config.yaml
moe_layers: [0, 1, 2, 3, 4, 5, 6, 7, 8, 9, 10, 11, 12, 13, 14, 15, 16, 17, 18, 19]
norm: "rmsnorm"
beta1: 0.95
final_lr_fraction: 0.0
train_tokens: 1220000000
Below are experts of layer 10 (counted from 0) of a mixture-of-experts language model. Rows are named router (the router's row for the expert), gate (a neuron's input weights, with its number), up (a neuron's input weights, with its number) and show model dimensions 256-511. Each number is 128 + 24 x the weight over its row's rms, rounded and kept within 0 to 255. Numbers have three digits each.
Before each expert's rows: a language model's description of what the expert responds to; "mostly gets" lists some tokens that are sent to it at least half of the time. This comes from a sample of Wikipedia text that the model never trained on.

# expert 53
It responds to: Sentence and cell ends. Sentence-final periods, table-cell pipes, and closing ). or ". in citations, plus by, By, Genus, Species.
mostly gets: ").", "\".", ".\"", " By", " Genus", "."
router:108153097125132143107127141148162098151107128133133126111119102128130084097134139144084168153124144117153143128157116159128164139156104129126158095159150143117141101128144125145139124135124107142151139137115094085143174154114134095091101126098108121117122104180158132129176113156142152141160089140113092126079104102112140134109144125131112154117092098153126131111180114152161156114096116115131114153090112148100099101126139129112137142134114088117081141124117134111130154115124144131124119099167121106098142124117112143124124121095178113097103161120116134125117143092065135105103123142120169138123176135104156197148130136126111106160152134095140123139159134117104126145130114165128127134106114152120099141096149146146120088150102126136162110108102133156073123132134132
gate1:105106123129103138130124102101140100154136129155115128121139118114119119127136127132117135118129144123117142071108144072125060141134110087120147163147161137144119139173106132113144146116098101129145144145138127143103132154160109098099127131093148097140165138132138084180169097118151124107102138112089101133114122123146108162159135192123096142120107150093093102129129088127131174100100124158133155093137153167167156161133166123135171126115136076103158151137099135157122131135142060163121089130155125152116137123125101139099121133144106155094073123115099160117164111122112094129130116173121172163131146160121142161109105101086120090153105080121142075128086132143135115114127149149133131140121115142118109130112098101108078141136115149121103150121120158128097195122104102
up1:112175136127134130110164131108130100112098122159108135157113138102126123135156155133085130157149154128148120089118092115152121123127117143111139115106148162142093137156109167120148134151126161127080135118145123113126136127157154176099124130148101142156126134140113134198155135072165116122132142153088140158130080121128150122146109116136130130131162161134101153114101103104129105193137154149095111133110155122115084131114096107108145160098095086130119154137086109115129119105124107147129149123131100100144156094156152106103157069130126155131118105136208088143128113160115101147142177112147095119073130149141081104147130136153127156105117158158139158129129111090169116092133130101115120084134127125173159133130132166144159130111095148112123128108153130105169108108152161
gate2:117154170105091178109115156090125140131137112125130090123143114161140125096132132127147105124125124136134134119117204102118112137110120110117125147157150104145123146143142107125165123201094149154130127152107098167090132116139134143105097139141135147133142079105148145124152132153107095105149142138164103091124093117112162120141126114119141139143149146147137102173145088116143114128163177140129140187117111094141136155184141074165154137129141163132136102165128104090116129071077088138152070135123136106113142147112080147131125092116108121065177087143086144120170097138108112128102098141142191126115149103130122097103132128197114114150139097134110101143127098170126102131152161134117122112140171109133143128134172090158111149122161133104122085121127128107108158137107162
up2:151118198125122172079121151124124123137135109143130135123143124114105151143141125106112156170113147111101141120135157119152124124127118094101087114142132142150163132140125134102182136109165132143160118133155189158093153151127130100124086091124127078141119138154169142092120145171098136123131131131130104130116093095177138143110089084149149131113147162137134093152131109120122179120119127124153123156109113144146117154186144087135166121126125134125149108170060108146112112112132140136135117111075121115089098098144136141122088115143149140134162140140133106091167120146155159145145115083132067114088127090125089097127137122164115109155162102080135110166138114123129145130114150101125127124138163135115136175107119108118132140113148096178109107133158169099138114087133144
gate3:099127100119129087118126133107125111150145122098111117117125076124158147162113111086105145164148082153161149130143084117138151127128120082089154145136150126171139127141147159147088128152164122140157128141087137067132143151147116123112134152122152124113142130106117138115169080105126161143140110144189144183114158142126126141133108128129135191126060126162160142061154136137114100152085142148114127161132151132109131112115110159130092153096124151104137154095105157069137141151131162131134118128133120146137122119090116116126153132138097137115072119137117114155146124100106103105126116172130177161077133128126141120121171153132166137106126133134095142115106084121129088145150099161163142107126153105130094166103145173152155115115092165123159108127136137144142112154088166
up3:112133165110134110168161155076141130093087122115160148082138130138107138102162170166134134122093146110127108118136179148149097113103120142136161150124139091091137097137123116099107155111119103094138106145135149132132127169118118163122118127133190121155138100186113168161028148107133118115110135163082113098140079136107104133107152118152096118116145131088136083091101107128149124117102137160145130123097116116139152159130118102147125145133146109119143107134162131141121123090144153108094118096097119101096113094081137109084103164126094126118133165145129138174157123168162126127166107103101138098194129107176134154136125109104127131137127102130106121129126138132105156080110169136105085176092159159108149118123089137150159145105143134178095102151131147106140146136147176
gate4:137175123116121053126142131118144127150109162110098121155107076076121131116125145165084155154171136135123096117118148111169188125125134148136142150105126162133123126129155137166169127110136112113146134136147136117158157156119098156123108144164120151094117098105130145104084103125132205112101133073109129128116155135125116126149111120091150125141129148121098150151134125111137087139121144139098121118118135107076163157111116167077120125133110095125103131140096129123089140128104104165149116106161108130152132132101143068129125107131124125129106097126103108182138102123129108101152119158173172096148170069106146098118136126124104109125146110165127120084134132118105131135154136136127133134141110119172124122119189171123152144126155154089136121097107076109151113139129108
up4:128150131113083141097161117129137159145197135134138139133111167128183127156112111083115143140103100118130155168119108140106144104101155142180150120148157133155123150104117133148109137135115157108087121106142139106100105109101195197157070155130115130107108136115116106160167161122157052111163147152171150104158107107158146123131162117084127093122140112067146158152121104152084145112141127156116122119118097127122109129111149116098142117137142114108162105147141135130164113150181102152138125132084114134119142097135119124174159108126118134128107138164175166146119148127120143154121117172144147159141090135146138117150124148133111164128123118127126102169125134145137104117113146119081149134133117081122131135149097151103143103172105103111091103124121139120108070123149126
gate5:074142153169099134104135177134142111094145123097110111136101086097121122130131182094087145080069151139129092118159094164127123148125113133174115137144132096157153112136109117136096095129152161107121125128137086145140071150115147179137145159118127159195106126151110103112121104123128131115178100156113082152149110146141154091147131171149151127112126111109125164139132058121150130117128103137105132112116133089141133146119099113148174129110147124107121090139127125138116147159145119140114095120115114133100122097109166136111100126125138118092138087111111098123146126127167140131106085139099125121093125075106145098110109142124166163106121116116099126135080127103122123100171136122143094113136142106114152163114118102136117108127188095143129158170151131081198101110121138
up5:164146160122135127105075155125106139108112153117091140118136094144081119122116130116093159095143124139093097136155136150160149130113169131158111174107153086190107145157146093128116113104128094117106113118110095117131140122150148129128123110080120157188128104092140163160116101101123151124129085159092108131129134133151163106127127137115160141165145123175154167086129090120141169132143128178117126105159129173090129167126105138175162144106125149124142072172135153132121125118169163136083122114106083155107108108131127178149118113143112093160131152161111104111172121115135090091112125116108159119109161082131137140135142141156165142150103114121114094147079133124103144087143152131156131138134145115123113130077111109134126130147134099151155132143102087121175159104102139
gate6:128177128115149132082118136142121127105098114149070111121116148134116113151122120177029080120146110153131124118165149132136139074160130146149125109138093144149121153090111101113161116127113138155088079113150107128109154079109118148109174162122119127126161149145127157155110144111105089114081141094116161151111124112131103108103150110141126122140108114127149140141126143142131081126111134141074124154155136172125127126130129149130144140087093101147116120127124104137160096134143144109092115128131153104154164174126127183132135141107155103110115135161115126119145102120111145120149159206161116129163115139129116151109116124198142142123106176178101138095115133166138117180142137124145109093119103179140180103136121141150121096151120088110140166122109136165133118177110152
up6:141147133109120136124154120138129165146085091115143094099132115151150114119151137113114124123128113147137099123116126181112142161132108140115111135157169118120090112142136138128124097143133088112106134151144093162083152126072098127109103111140142145123145127127130137158122151125114130105152103130145143126119115106121115111142142109129162102111089133128148126121135125124130140151181114109113095117119116133091140146098115101133162160185111135128135149147107126101104090158119075099167119130169150063154158081139161130162131124132117113120140140108130117151134144134110120107135110157148069103183076128143122142163121187075157132099133124092082110118115122132124148080088149107144105123091126100109131124102159149174102112132078103129160128102154147163113134132150093
gate7:161103133091169111126105118093111123092112114160105151143128108099157116099092140157196134111155115101133129143144093162159152125158145143126121130116118123112121102123132096122154108116146115153131140157070142116140129130119176094128138091082077141174108117133133081112156139110151112123156106133132142129107143123112120094104118113109135145150122144110110140119149136121132141137078120174141165148158117135120129167168049147107122133091074156087100114126167128124133106117151121125163178084120131120105137125129166129146137119100172083183144122098082116128174130112158133122149155086098121145110119130110178143120143153160160101173121088131205114124115130114109162140114100157128139128128107117159098149108143088093142094113133122163158130107116088138101125135146140
up7:154098095112136092157164121132121119112125145107181175109151150131123107109111106149138150148131126175115113162094127168109128110093129121183118141128107097089125132111136162103123171130125131140133172135125100144100097148122123153157130144191133144123171096088120142131143162121137074135075101109118120058127145152112132127117123138135140129113149123101125097153114110112130128127109147085110126192101133118193143157118119097123181116147163123187123143113167126113161175113143098131090148115120134096127171166124093139137081130140114165159142091121161147167152120149122101115091111135148108157135120164152121121136147109090119155086119132124111130153131149107165154190124180088086126110138125141152143151134190122118143128101076150136128100119115110134110152128138133
gate8:149140101126138132113134146153142111136132139118127131113083148140105118111152108135100134151130111151135085117147128122143121114104158143142128112106139108127136115110154112077113114133092125135088119123134102142075143162129080077130105123132124120124124147139130145107138126114091146115103110125138094131123111156112116173136141155086124114112126137123099117118146136154138110116086126139160131141094130144105105110134129128080130140109089114151110117100124101116146139128121131132174123103103104147115169140121081118097149136095152183119100100124089093134096128121093084177146144140113122116135096142131139126144085178122109081123118109140139086118174169133161148153077168121128121133110132152132122114127143143112139145123104135167106117102172152125122149161148122
up8:131150145174148180125147151103102134128149104123142113123156139151139136093087123129116094120162102105165137099098117112133104112156105146142120146138120109134140095161106126134165115146142087107124116138157150117136090114115131178156124131158138122117135116111122105145140120155123133120164117148100168151130106129145138118128141147127152148130137139137126082152130115099173161143159158166081117093173137147172131091148168135156140070103133116105189116135105149161125150115123129080085108112141170132137141117070139126146119129138134087113187131181128160147131107134118141133146073118095135123158126107124109102151133149103159191162103119172068144133104107103058132126151121099106144111124122098158067114114134153161129132112148097155123127129148095106125169071101117
gate9:144092076157123110095065103125140102129138149111100122129112077158118121128095111145155155128137123091134149155089163117134164118177098118137164150167059120081140105126163130164081144115102124102136115147127151158152196133133138150161115111109116112100099117167155096107152124131166128116150083191136126096100132131126104147124114175101134132129154101128131132106176106113107094085123075129096101123084112157132067144121104145128133168172124105138112136108129168141066136139125116131134095128130099172133126135113107140090185134136127118131109110106139131155145156099109151120116107126145100119150114161129144186134141123115135127162146126107121124140112082088118097133143163112114113154121090118139151135104145132171162132149135107098156084120126105126107102143146114
up9:147133119119074112171076125124084103142119077134126125151117133093145133171158130160165133127145104139135084116164141136120085097099149120104137143136109099099122137137142115118138123106116140141143142142099092104155141119132171138144129109100130134113169099164117147147094158189133140096067120115089170118110170129108126123147113131172158110138135125116119131160104143127104142110148134102152123110116135096117142132093077158134090109151119160137129157079112167144127148114107120094084159169132148119125138118112117110151128179115137132159133150137112124120110104104125121110175177145120103117138114171102117117126117169116146136139097143109169126109128170120111153133089147098093142110140105128153131145142144120136183115144088144146137117105133136107164137053113164
gate10:111125096081138134151111110174163118128135130127129140130139141168111134126126112072060141186096085133144178102099158122062152117128130139088112124163103110141128165134153118141177149126078118122124132111100135077137143115127093108139100122124092105136142133109132083109178114120119143123136156089126101087128092123140185119137173110136110162109133122128120136077135089158121132098070102136125135141117154104117124125129132077160118074119142100111117164131103170129124154137141121114161100100096087136113111117111138131124147115115138146130110101157115114127096131113104162128174151147165151159146086121106143100146142114089149114124124147118145134119180122107150122128104140108159137113138143123152109152105108130127143136146129125133139080088085142168155097094119171
up10:114171116067152145124116148141132131116127091123153124139165126143128147153139168117140128141138093168150141117154168148085166114126119138116104122147095110140097107146123077136110098150104108089165118132079115107150114112119128112133121134128147102138172149118131143139158117108158179130154095170131092110112109130147134137141151134104125115130089118129098130084103144177111128105154109138108121147152136120166190118091125068179111089128154091108133126124104142145134126135139131172116112102145121100099114108133155135154094100145121138112119123073110080126123099134117181097114166131142173151147099091142122114126120156096152103178131150071108129086134134127162116116129136152104105113134115098140150098123105102103179121148149140138143069094124129135120102114118154
gate11:107136104122102103124171129135132121140103106165121157090111092140135108140125121149146128136055097141157140122105106143107180146139107120111128124104124077105129133144123160096097083078157111095133117128098114145139119134108149136107173117148115176121182143096116130110110132101109137110142123079147155142152136081128118111130137123129101137152085140119107131167134114126124140111113127136131111140123099170111139141195142130156149161119121161126131025163139143156184135156131144135140120151117178130093112087144112131143147154154145185121129102108104127104111150097109160140148131146128124125132123136182186144159112138100159118119157098110109080159069152108112137152151167141155136099119118200110098140126112110134129123090114088154158105171128095129104093193111110
up11:134128104127140150128107112151164148075119127111122147135109096143086143099107105155145126153130131137128116154087120103095168112125125105136076140142122097127089146159166116105119132124109138076113167147084137158158131178112106126108145148124145096150156113127116187134093127073118138142144113144114143120100102151095125097147152092099160126116136144118169122099100091182116148131125143197127080142164126145109132161167079086163068099097134120127127131096154135134092148124125130153128091131119165129127102104117148154097101138132131174143133120131108108113112139135087138149143135147125158122131156125126137128110109132114120127143172092129148154140122153105121140121148139154126143093146151127135162123119086143128159112096105130112118118095094098123146144136111133
gate12:147124179137133141114108173120100137102141104094096095145156127157120141120175127151118151105104148119167137121122109156125120158149110115148150156092128146113156114134135130109141152157118069144170071121149098109128121115108126167131131118120142142183156164104130141137109084106100095165155110120132112206138132139152134150125116147080123138132134079121126130106119110164143111144144136155118137113124145070120095170073149139150123137112128146144102165127100154126121182098132118140142130126158138124100125121151112157095138161160086128145142134115100148059149080135114159128138126102087130115100121099090105115144104125131165139149136150165174106110167098116148159134117119130153104116115139124121106113121140083141125112155166141130153105133126122114105140143150156
up12:138135106133112151152125109086141100155101152094092118124100147107115114130125174112152113177167181141126083115132138119113135078073143130088141159167155108154115168140164102110099124160115146100171150105119148146164160133106137124132089088168158070108117134115143174108132118166133136116153155143111154082126115133119122084121159119138158109139162138116124078139116161144126134134133110120092124144086129145118112083146175125158121134124091087127134134142146131156161111140117152084138129130116115137122141175103120099159107136157075143118130122132106085111108110140127090122150156119154107139143110144110154128113125149135087142072137169107104152138178162148125190127093112098124116137134126084102173133118086102128103120144102148168128150121089139159113152107140166
gate13:136115117096118149157141120120104103141086119131116118109159074114114128097122109154142108154106133109151119086142135131132153139137155118169137092180105148094126130121145150090139123143134136109092149115119129171135141139126123104133124152094122134106089117151118125127153148115172088128123155127116117139137071102105131091109140127115140129147102132137155134147187109132143131123118142116111140131094143133089129126154140103126095194163112168129163113118093173156124116121105159130158126118193141143115093130142123129099149151087122128116086153121115119161154124117114136123092094117104109146117108167129138118140140111098132101125133169169134140134131138104119168132143171135160129081115128094115091135139158145135124136096115124159139129122135165097128103195138110
up13:096123114117101150147121117127118140121078108152141134123124076127156106119119081153140127117118112110133123106122141092163117105104155163118137083183098137110114140108153152114118112126126102129116136112094142123129140159150142106151110164107138140135132138135145131106131146144139073142154136088131154129149086161100106111132145157127128131150110133133114105157134125102129129105099173113103098170124120119099125142175156113156113175143138161107151127103082166136140073132109133130157113144182123156138167141120110096130111145083060128146115153088123126164156107119092097141104091148128096160126138166140134112126126147105118060116101120138145130133172086132128157102122167079137130068105096108126111144142156159138154145116074112145132151127127170097109127182145111
gate14:117122165129117128171092107107130131113097155109135140157100108075133134118115135135122148109121141102113117138121179106111149106162145134111121114134151127119125129144168111089133159146128143135172107112119149105099114141101129102146163102078118121119102123154129149122123132113171127177120149114162147109141163089097160031110155112110129116121111126155128134083132132129108084101112106115157099134164101117154102118147085096087110151112118149107146081110151170136144138139140095136128082106166102137145146128104128147138145146117098153143044144126151131106157127107151136130137131127160090134150147152141108147112188113107133130122158112155077178112123114157137128156144127099124137163111106108144136144137128167094145144152133134117150155118119106159157167158128131
up14:125126130078114135141153129131076123114101111108131154128117124104168132127148133151135144115143112127161130138157116110143127123137088139125081176173127147076180144146109108111091127112102129134129129118131128141123083149179109151136139132136172126145117159099116132145119116172136070093155135152151108141103171105152122143136144169085152118144135124138130124127114158142167112130115145086160124110125131133130091119099133082107136111117142110112132090125125117149122147145135157148090152149159137153141136093154112091132141163111106149153122121117129184123116095149137152126142093128152107120140121132140102082138154044124122126148131164079173168109145143089174117102194139132164107088098142150087094099109134155105141122147134126112113166143157131143081131158090120
gate15:064129139168135137178127141162132090154117143115136119136085105100149124151131132120124117169112085195139120109129110079108147152099147126105186121112158126169125122171129141148166184092145133149132129116125119103141079117106150154121131097117087111076131126117116111083091084147122081110129156037141125145142155135112137123140116107154105131155128113116164144120156132135125119124161109132122106099117081107111120118093132140103170134116143175162141109096094141165165114134132147135127122138104124160135141158133140120079110109148155163131091128147146076141101091131134147133123148089131127136140131083126140172133143103119144118090133137135129127113116095075095103121076133102102106112119123119144111118142106129138171162114155146163141113111176136076133141106109111
up15:132086147123118077100102146104120143122131162155112137116126143113141118125095106113118150113118141096110149164133119152160119138121130172140126087160095151070113117122129153129095064141110104145123139140144132148167175120161119091145136133143139097145117097108129128155144152120138107110099126167065099160116104115122147113125105161160088170117118110125153128127104105125098117130097149119104131127106154157150140113121148154141113103160107076142146095134149128119097157121112130107124100097106137111122117128119126141113114141131119149093156146133111100159156146155151130115136125096124130104111093101123143122131171159137107141154129092125122136111099102119121161136138142134132150089131121091115109103132133157137124151122090141152052151141105159138099137146151136
gate16:154152112184144119119083143175115131154132116110109135173141139107125129110096204130140129138126138136116124111129165121105092171130131132113109099145190197149119153149149110172075141137127148172156110119111122134111107099138108113083145127118133153118148104113133152104139118093128155144123131094151158153102120109118098131124147135126095113125157153100081128135137112120134115133162167132130150142140127149115111123139166146139129099136167166150092150134096152168128121101167096129137103120106085155098166092077127133108081136145140087126139177115164160116084120136134125146112138124139084122167115121107115137137146129124090114088108153173096127121152096133123096132118202095147170172107128126114160157135125142150168112103117131181088127080135137145089137107116144
up16:084130086129094074140130086089143139133080126126124109166112145101152111116115111142114155125105132145105115151148097089160147127110084130156133153089084127146137089142149104115176109093141094124133110116149150086164141148141130157159132156105117119087108147132134111116194125137179104123115120143074165114135145127093107145148121095147122155143137088143148102133133187134102118146156100075096125109129123121133125121086144159144103173102104116098114101122117142099137122128129161117134150162089124079093130140168119089169121086128159122132159127136089098171143116135110144113105157099139148192120148140170100118119131114082116145132138161124141131156108099132149107170105102130102138106139092134103142091118128144084141150118124156123145136165107128134148099164119119
gate17:141157117158130105166154126209102119123164107157085109146112131103101142131168138115124124143146111117173116146175098146136154114083148144097114115131114185083154146141124145167162099133134098071096111110113098114132107199097150162148176124137115155134103141135129096096129123166126144116135170125125165116146171117141142080093129126128124121117113099123156089122141127146122119134084076129125128121159128138124078127155111110087138162086179113102143176113095217132108125145136097145105116117090121102143130127095075137169102125111154132120145099137087120125107122101118147115140161153105150114118125137104143101119160148168113123134142156095129128134155153096135077108153114140134110121126098104154109188130111114110141099171111125120112082111133093150122156166105156
up17:125157122178093113105086092141133095147108143157054152110121125157126121112132165145119129134088118160109141125117113123133107104082116112149132121141120124135098143110150102120082142130108158153126109133086114115115121121106105173143163115115147121144152156080149178156135124159112160095124121134141169116109126151143138097153144172131131126096171133151097076100152113099117137129169120112141126127129121105071125143071130106118153121138144071078116100083146155178126102141104089174106126163103113093130128126161144135104097145111123152091124106068147121117089155143128121108131088126093131134148148122095126108151125128110106161138122166122113097150139183149163104119182194134172108142119133148093120159133122104115137118122178126167139110142140132105170107118123145
gate18:122146135092141169160134156123104125081073111163138126161121118121111090105115098106096098140129100101163112107129112113115106113124091159125182137117105137074190116137112132162122135139135111149112148129106103103109164129114117152093126138104137152129125112133146089143130152113113138113106169142130116117142129112106170100137118122125133151148115091118171117085160096189126108121121115113071097138114138148164095170142117138157114086139076087149102160160128108163119134125108095113164108121154153084139141116115120124137128102130119143090106150143144148080130115124095156146106139118138152116138123179091120092147102170140140161134113086132151152106161109135117139140139143157114145077091141151113167126155090130128160120118111100117143111133126115121116118100094134
up18:126140090142123101103141129105127106158124147187128130140151129160116111131143114145130084121104151120124114154121134108093133148105132165152146102138150079129104106130131078146106129170115066124128117105154119097171104092131110141097104128114122122132115121085107123121107071135077171165140125101125147156147144149127162104137139133112133123116123170166127123150162117114127161092087106145125122138106116127135122128154145093159143104130132128126059113078085132186112155121135130129116133116131136143097126152095134106154168096110102185124083174145101115209128104134110112107174144148143140128137105091111163122116147180171117126112167097133126133115140085130118152079125122150133151153123186116158145088117177137148135086110113131129118126125156136103123137143119139
gate19:118123163095105072116114131168122134127155171085118090153103155133133118169101114120138123120132144105098111130124098133137109113096123111134213104173138140153130096116117124127122113104106118132133133114128137120127155123138122157123152125139096172125166060148106128146190160159157153114097102158134129119132122070126131119131106084137135142157142149082089117129156100113145104106121105106142121149098150130097136165124101077107121153107159130129099150093105120095129097155135117101118151155131148131125146191130155094125142136128098155112119093121157119172118092111110142152137144148116133126120154158130128122156120139132118168142110081120168121132135143099130131180145118075193111096124189114166145143131110132141106109151142131153156155127190125112169092151076127
up19:160138148110171129153144115131157129138153111119174133101150148125124119170119086164133144103118115134096114123135125157148119126089126133101224135135162123130116118109121105148100151125121135147142145133138116115100127133086158145115132137151150092058144131131126141164143178156136126114141121121116140108125119148128103098144167100111114142161156108148162138160127144137161137135143137184160154162164162118100132169104128103080125120102112176117100148137145095127110090123101114123146112112152128041131134139148126143115127117161176102102155126134132131176114139138075139107091146143143140121150124104127172128143099199140096087146123106096121108179088101148151143098145128144141106118114156171119114140137148105164165093101130131172118113112104077178175140130122134
gate20:132155122141097116121150169080114163126096147121132131102100102133137123111122128140083116148115094158131128121142150146098109129137138126180158151190114141176132161162114143150137116123150137122172129145108122118159123136121059119112169076099130125143137136145118117157159137085139130134124105140130144115161114122150131110122136089146157136164142125083126145111118135076121146171172145161073109154138105175117168095130098108115160122116135109144155125136135121069165113124129157108142173095177129111139119120130150147131185173156080119105148169113154072122145133143137130136119108148109160115097120107137133125127167143102145115128143109120104109111121100112107129107190145066142083137125164078103184104086138163174100153123118146126116123111146136120107115125126115
up20:110140124145130136120146098136147156153093133130097177143118099103134128137149139130137125112085189116104150087121098144151096137138148160079156134070114110156141155136147128104154097114125124110109140143148159098105114123134138156143098170115122142093112113112124099130157136146155102115127126113117118102116111133128138136135121135170100109143108156141122097104088125101159127100141106102136116120140147137126083084101144086109145091134135095101113116132140166155124137152111116130165130121109089161168122131136128150139102091090128112140121111141122144127103110106169132143146121111139117176110113150109161122105107071128125134094115167162177142104150108156098094123147094109176146129115090157167130135081090136128076134099163124115117178127092148175135154116116144
gate21:103145108130146107118125131146134118139125143107117074149129133132135131143116118097090134090144087089162128121119140123113135108118114106155158132153102123120079098140119142168104138128095140123093171161142117123108118118133173166111137158154113189124143121141115140105134114123163121120171137128139105099125135112109146124136128113133176122093121100129138127146159117138107099152118125139141120180124130105123080133114086095174161089110136199134114154102085121127139151133112098083137149103106082103128119125164121128158136140127152134150106130125112122161123079111129129114106074144134135103139138151122116095149131130104179134175169119138145116139146171086119139132154129147102093125141149108116099155155141129133093130128144138107112126118126141103117109082130112
up21:111160111073047128108122144144137104153094119146107090075183118157118124114086113063090138132100135105140122098107116144130134116159119148084158140154117102138163125143093098127079129132155133118127136126133122122114091157115140142126162103124130151112126132139096084129164201125151132140101109115108140092142137120144183101125156117143131139146134161125128134137139085098126125158106130099122112112130119132080151150137110052110154099128142163106138126154125158085098141181145142138167117127163167144132078129099120134146145129126101096120130124140161150106121152101111118091113125120131122127140139162138145135145134128095105129142115127141095093115120086110123107140133109149166139102109110097113136091148155146121149136136083113064141107162158139133125160129116131
gate22:087135107110134192113138113119113096152101093168125156140100107106103144132124143132164120116118143113149132131155139140129121118082069155165103136153140108134134112131089131096150090174106102152139129119134128131127138149125104159132136152139135123152102119127140133107147141121165101122115129178154130088114152124145120143132143160169123120147134153128122110141153122117138137067155149138119127160064126146096126150125169067141138176083082121143100115166106135115137127116135094137129160084146122164152079090119100098120068149133132134090109121140122130137132153151103132113129118121147104158110134112097108134137127149116100102114135124148143112152128185151150143133116116132154092125138134131109147098124091179147071108165143120162108117100127166137166142162143132
up22:130087110130119157149158108166152088119140129139170152135162157119123148159134101153167114130106125105142092164145129111088121128122119137161091133101135130151105092085095144092122116146130134116167100112113118142136087139094134121111111146124101119112095095177129128129143112111154115133098143092144203098146132138127125154118148135099107103117124113133112128148135101198119142123159104136151123146131122141175143082092143106135127154131149083115165113097124162138128184120113100138137133123095127136117129105161141111085127161163195100116071123130142127149149127132149118155145144119109094108133108090135101073154113121098122155157100115142136175168113145106136106133149156117150111111155131081164168099114131137103120157159125129176124117127111138102128146123156116
gate23:155137107082148109145150153113133128127130108114118113135107152153150119118124119125103119093148114090170147116144118138118121159128162099126158108122145101153115117168121091113073126134138153146151155145139135111126139109100087113084110140147112121145101176108156145146162124109135174127133096098087099132114121134122110085132134110121154164128116129116086119134140123151105107146131162136110135139134123149062152096142186109169103126145099117139150163142089151095141141130138171106129134093172138118073143133112172127135104172121141108116129172109158110139122126109103135114094123178125132140146136113129133116137134220105135158124109122111130159099126107095103100129122126144174131114104139090156142108098090106164148115104080138126109127117100112158089108117109152
up23:147129088121130105171111151109112147127108148101117129091147149148134112119105117108136143093100114066147107143153084133144105127134154144180124110141154086141149101153091119151131132105129122115124164139125138195170176111127108113141121111155101155127106140172130138154153118122129139131118140112103124106125162094126106125129139139133115118123115140129077140118134146134099140122094123107178131111150146134077132136098177112124119120140155180119138095130107170099117147144159111099122157180174155161111145154113116138082148170133152179158141159102133123157139147116101113136110136139084116132097121117116099135128105160143138167131121170121139175071124118095165099100155128128135103100120111081127139127092105118095140118100069141163124121107125127142129138124112115
gate24:103081114131119139112139120149135140123144129190090151119093139100139129151136109135186133138144074108133135095127129166126094168150113135148122109140161109127119168148138101124161130120109141159090091110119142101168108122146158108161098143108115152098118138143116122116087110124115145162108106085101119118143129113166114115160126141113149144119132126095115172114157143102135083078052109150147134130118099169120110112110139156133100181091124115148133116109122186123161130121166161102102150165125089142115143088165106121099146126119150137119098127106132134101126145103114141140169125125145118084115139111075165134132157089099119153125130134174163142148140102124116125142188145153143175133101130145101117149150126097169147118130130088157177136131099113136114140118121104
up24:123067103126104100143111129135131112125147072155131145170116109113147147135161101129179122092147096154090154117160076140129106144142137139162140097146167132088102162123133139133170125162139095159137112114114132108148139091150118101134112176142146136140123121107132104141101125137098156151116114124097138078123134126117101101124171117150111147107153111118112147134129118093118088116096122124141141169102105138086103109060144137122104131079118109141150120108127147129154114114117163079150105177110114119157107138136107131140125149137167147130123115123101090153137120128111123164153155118134106120119198139110157122121160136138122170133117130134148130162167135151134121117167076160146139124101107140136123163122179148137118109106135135143159141077104129158121117150120109
gate25:119125120142105107136142092140133115145174152150120156140135089133085134098112144144105132121172140151115140106097067118133139156138137106080151161141132105090119158140133120142140147135091124142167133144138071143148141109083149132176126126156182137135128091152162169182079120121136116154080129110118112139116143136142135158120138119104114108102122119089162132106099111165088152132105085128098105120136129136146121132121107110089161112101123118130099070049127145124123121119172123133104133159142165146166117111138147116152157144147139143171132127146098084111160102121102137097181105106099106110105097146083131127119183111094124145152147096102116126107166135137107108114087141134101110148146149140135135108120118108152159106117140104089134150127143150144179089144136117
up25:088161123098096138075079108134121130107142112146125134117122122140154145158135112145091129119143090102167072128111106156151101142165150127117097109100088125176146154142116130144099121121100156127130104138136163112128063144112131138138161158079143156127117129168149111134164131175175138142131092128111114162136088134139131150124101121140129119118138121096162179133147127131099106112149148118112109122115115113139118123098175124126140160123146109110150101126137154131120123148102130108164165125126057155158108128119130110155138120146149121131123137125109154125103139136151141135133113099122125162121140113088131142142146066153148124172130114100086112150115116103147077157145080091174171122144107137140146124137132093162137146107190166146128181146135190127124176132129120
gate26:139105122138140111104132125134085117131114105182154120134094124093127151131112130153098116162113154130132127114122152130126123113137098094151146104141110155135120087144111125134146105123133133117122112134126155161163117107106129090128079161093158128107158102151144103127128108141154122116107100126121074132111118119094113131130105137134130137157129121120148127132153130128132128137077116149109169154122126150098103163158143140144142168130104132136165179162127151142134072127131153133154125083115106134137202148143098124084160166104153075110139117117112162187118134106128142188124103146080132184143135097143145132133134179126150119164078110132064116138125151121112152137160141131112128144148121154119072108141128127162160122138126175133131103155130149133121140121135140
up26:080144157153127098124128130112150166134097155139134138109136129110136122110143125128121137105164095122161118100107193153136129134119099119107120093148096136076157152129113074162156125138121158117159148115161151138086061116103133121127074081118099138125132116143132136131178114091175076115144143160116075090110151132112122088126158095156115146131118128143097114092131115168140114130164130128112120094102100095121173130109115105118127103141142073087142136143132103137108084162133127136118137140122116171156156121106158147151151133068135106115142138105129112123152140146121092111153129158135092132126132154140098087126140087123109129123126142133153154135133132135177124151124163106137091086126112147147096102147132151116147133120124135121132133103147121141090141124146147
gate27:133107155177127123125147111148124090143143141138098095116090120150139131142163143123053138114191118158132130123104171114128115133128137100101172113111062145153129125094147145113110150107098110136110095135138119113133139137129143120108125128176150111113145102126111135128111112103138139135161099122100151129133073116108133109118123090173175109118087097144121122120130130108158111088096118155136163127143137151137144135128117167181148131140097118137108134123130161140150136125111150174159085132127139072104135104089131133150163136157113120124091107083132118094167082112122136121138130123148142119164172119135143133128106083130119114120128155119131108127137093110101157115081158096148140060110170154164130086158101109152131127143149129109141091118115137126112168151093137
up27:119094134166123158142140164107152140130150163158155162172119120138128115165137130148126078147155097149127124120140109082131113159124127134090102117120159151119171145118140120150191132148170114105120122122143124099151174133141134089093101149170087136128133125111123189170157116105142139109082157130137111095119118138148116097135126155159158113153143138154131060152111125124153110123116087141149121097133155117139160091139128145160100132135158032141146129136122133150163138122119146133151129151119121119155098109151139093133144098162105167110174170140143159077139144127157148151168106113147120139077130170138087115158104136100125191131155159154131106122164128142137150120149166135114141131132095151145147145139113111141118150109143154139118108106113116079114163080119111